config.yaml
num_hidden_layers: 8
hidden_size: 320
n_experts: 40
experts_per_token: 1
d_expert: 512
d_shared_expert: 0
hidden_act: "geglu"
moe_layers: [1, 3, 5, 7]
router_score: "softmax"
normalize_top_k: false
routed_scale: 1.0
balance_loss: 0.00143
balance_bias: true
router_z_loss: 0.0001
init_std_router: 0.0334
lr_router: 0.00177
vocab_size: 8192
norm: "layernorm"
norm_eps: 1e-06
tie_word_embeddings: false
optimizer: "soap_variant"
learning_rate: 0.00305
beta1: 0.95
beta2: 0.98
max_grad_norm: 1.0
batch_tokens: 131072
max_seq_len: 1024
train_tokens: 900500000
max_steps: 6871
dataset: "wikipedia_en"
Below are experts of layer 3 (counted from 0) of a mixture-of-experts language model. Rows are named router (the router's row for the expert), gate (a neuron's input weights, with its number), up (a neuron's input weights, with its number) and show model dimensions 240-319. Each number is 128 + 24 x the weight over its row's rms, rounded and kept within 0 to 255.
After each expert's rows: "mostly gets" lists some tokens that are sent to it at least half of the time. This comes from a sample of Wikipedia text that the model never trained on.

# expert 18
router [164 156 130 120 103 122 107 147 142 132 132 156 200 115 121 136 103 137 171 155 122 134 134 113 119 109 122 148 135 110  83 110 112  95 140 111 111 164 116  94 145 130 129 192  92  95 127 115  88  96 125 122 116 140 141 116  81 174 172 132 150 135 109  98 144 134 176  88 120 116 155 153 111 161 117 111 126 118 110 138]
gate4 [122 147 106 119 115 176 107 115 115 100 159 153 113 124  93 140 105 120 159 113 135 130 101 116 124 129 124 117 156 121 137 130 109 132 113 117 119 135 117 158 131 160  84 133 129 143 165 129 130 140 102 162 116 161 154 169  97 178 104 134 162 153  91 120 120 103 157 110 135  89 130  82 134 140 162 135 190 121 124 119]
up4 [135 117 112 133 114 128 131 121 135 103 117 136 136 134 103 116  89 120 118 136 175  98 114 166  79 113 146 159  96  97  86  99 143 166 167 158 107 108 149  96 113 125  90 127 131 143 103 105 139 131 190 106 120 121 107 129 162 122 106 147 138 151 111 133 103 123 110 139 138 157 152 160 131 135 137 140  89 150 162 117]
mostly gets: " anti", " semi", " Anti", " Semi", " multi", " MF"

# expert 17
router [136 111 116 124 151 143 125 138 125 100 107 178 182 111 145 150  93 104 146 135 104 155 173 123 102 130 196 167 144 131 115 124 120 117 117 143 119 148 100 173 149 128  51 107  96  73 120 126  98 130 171 100 125 162 154 114 130 155 134 128 125  99 117 129 125 137 153 125 111 119 144 171 111 115 139 135 178 117 128 123]
gate0 [104 142  98 101 102 148 166 159 121 144 101 114 127 169 157 113 154 151 120 139 143 147 118 116  80 110 141 137 111  92 142 113  58 126 136 104 137 146  99 146 144 132 102 136 169 117  84 143 165  80 116 133 129 106 141 163 148 132 132 139 147 129  94 127 103 143 136  94 136 201 128 109 120 141 111 148  81 136 123 169]
up0 [139 107 126 115 132 183 160 127 116 123 117 123 118  95 129 158 129 125 133 123 124 153 121 125 154 132 115 110 114 129 132 105 130 138 136  69 126 125  90 108 116 124 146 128 147 111 141 122 130 128 104 130 150 114 103 173 139 133 137 156  85 142 152 114 161 120  88 149 146 166 157 126 146 123 107 110 163 150 153 145]
mostly gets: "ho", "ko", "ka", "aka", "ara", "ato"

# expert 36
router [156 119 124 121 117 135 120 129 178  70 144 159 133 142 115 133 100 135 114 145 132 121 152 107  64 100 162 148 124 178  74 148 118 114  97 108 138 137 103 139 112  87 144 190 114 122 109 146  99 129 157  83 134 109 145 121 126 130 191 144 156 130  99 156 140 127 136  89  86 132 153 177  79 119 132 114 151 130  97 104]
gate0 [125  93 133 154 169 149 121 131 108 118 178 120 110 133  96  69 134 122 126 130 128 178 132 144 152 124 145 134 154 114 151 172  86 151 119 125 124 127 122 175 128 140  99 132 147 124  93 167  94 173 141 103 118 125 114 152 172 136 115  90  95 150 118 139 120 105 210 109 116 153 116  67  96  99 115 136 132 138 111 109]
up0 [157 153  91 104 108 163 118 153 148 125 129 151 148 147 149 152 110 127 124 127 139 119 169  85 148 147 168 107 119 119  82 113 163 119 158 132 127 136 135  94 181  99 138 133 144 114 130 104 111 104 153 162 130 122 120 123 123 121 121 128 136 140 127  91 173 125  98 121 135 116 122 166 148 134 105 119 117 100 148 143]
mostly gets: " Minister", " president", " director", " politician", " author", " footballer"

# expert 27
router [184 104 132 117 118 117  79 130 145 136 116 167 170 119 120 146 135 123 141 108 143 139 117 120  87 137 189 151 138 127 144 119 107 114 173 125 122 151  84 149  89  94 135 151 107 107 145 140 103 137 172 115 130 143 111 121 104 165 166 105 155 150  93 139 105 131 116 125 129 115 141 143 114 132 110 123 137 143 105 109]
gate4 [124 137 151 133 124 139 123 109 166 132  66 118 104 132  89 145 143 134 125 137 138 154  72 105 127 143 128 135 123 109  86 135 172 157 140 125 111  66 131 124  88 132 137 164 130 122 110 153 146  95 122 128 138 119 118 103 137 116  98 162 180 165 145 162 170  70 110 119 134 125 133 134 148  94 133 152 172 145 147 141]
up4 [138 131 111 140 146 128 130 111 112 156 140 118 116 132 113 149 111 103 108 129 106  98 155 155 112 141 157 145 147 159 149 127 121 164  92 101 156 137 161 140 146 134 148  98  95 124 167  99 116 137 167 142 142  91 183 146 156 127 154 102  79 126 117  90 128 162 169 124 154 144 158 155  94 166 104 128 130 115 115 132]
mostly gets: "19", "00", "18", "02", "11", "01"

# expert 32
router [128 144 101 136 146 122 102 164 128  86 133 152 172 129 130 160  98 114 112 126  70 118 129 112 111 144 145 142 116 119 152 122 115 128 139 127 107 172 118 114 143  69 102 149 130  98 153 123 119 150 105  98 155 150 154 159 137 191 164 125 134 120 121 140 145 112 185 125 117  79 131 136 100 123 128 149 132 133 105 119]
gate4 [128 123 152  89 116 155 137 163 143 110  97 143 164 125 132 137 128 184 116 152 161  96  87 131  99 105 129 148 185  93 138 114 118 105 161 153 120 113 109  99 114 123 104  97 131 137  78 168 168 150 109 123 124 126 117 145 127 156 131 103 102 154 130 136 118 105 166  98 129 140 117  94 137  79 159 132 115 153 128 144]
up4 [135 126 151 119 100 115 161 143 145 120 138 133 144  84 156 141 146 154 148 147 138  97 159 131 109 165 138 126 136 143 146 172 153 107 120 139 119 171 136 106 118 172 105 112 140 125 158  97 119 157 124  91 105 147 115 130 132 153 146  95 132 144 113 159 135 138 115 115 144 104 168 131 119 114 134 101 122 156 137 171]
mostly gets: " British", " Mexico", " Russian", " England", " Indian", " Virginia"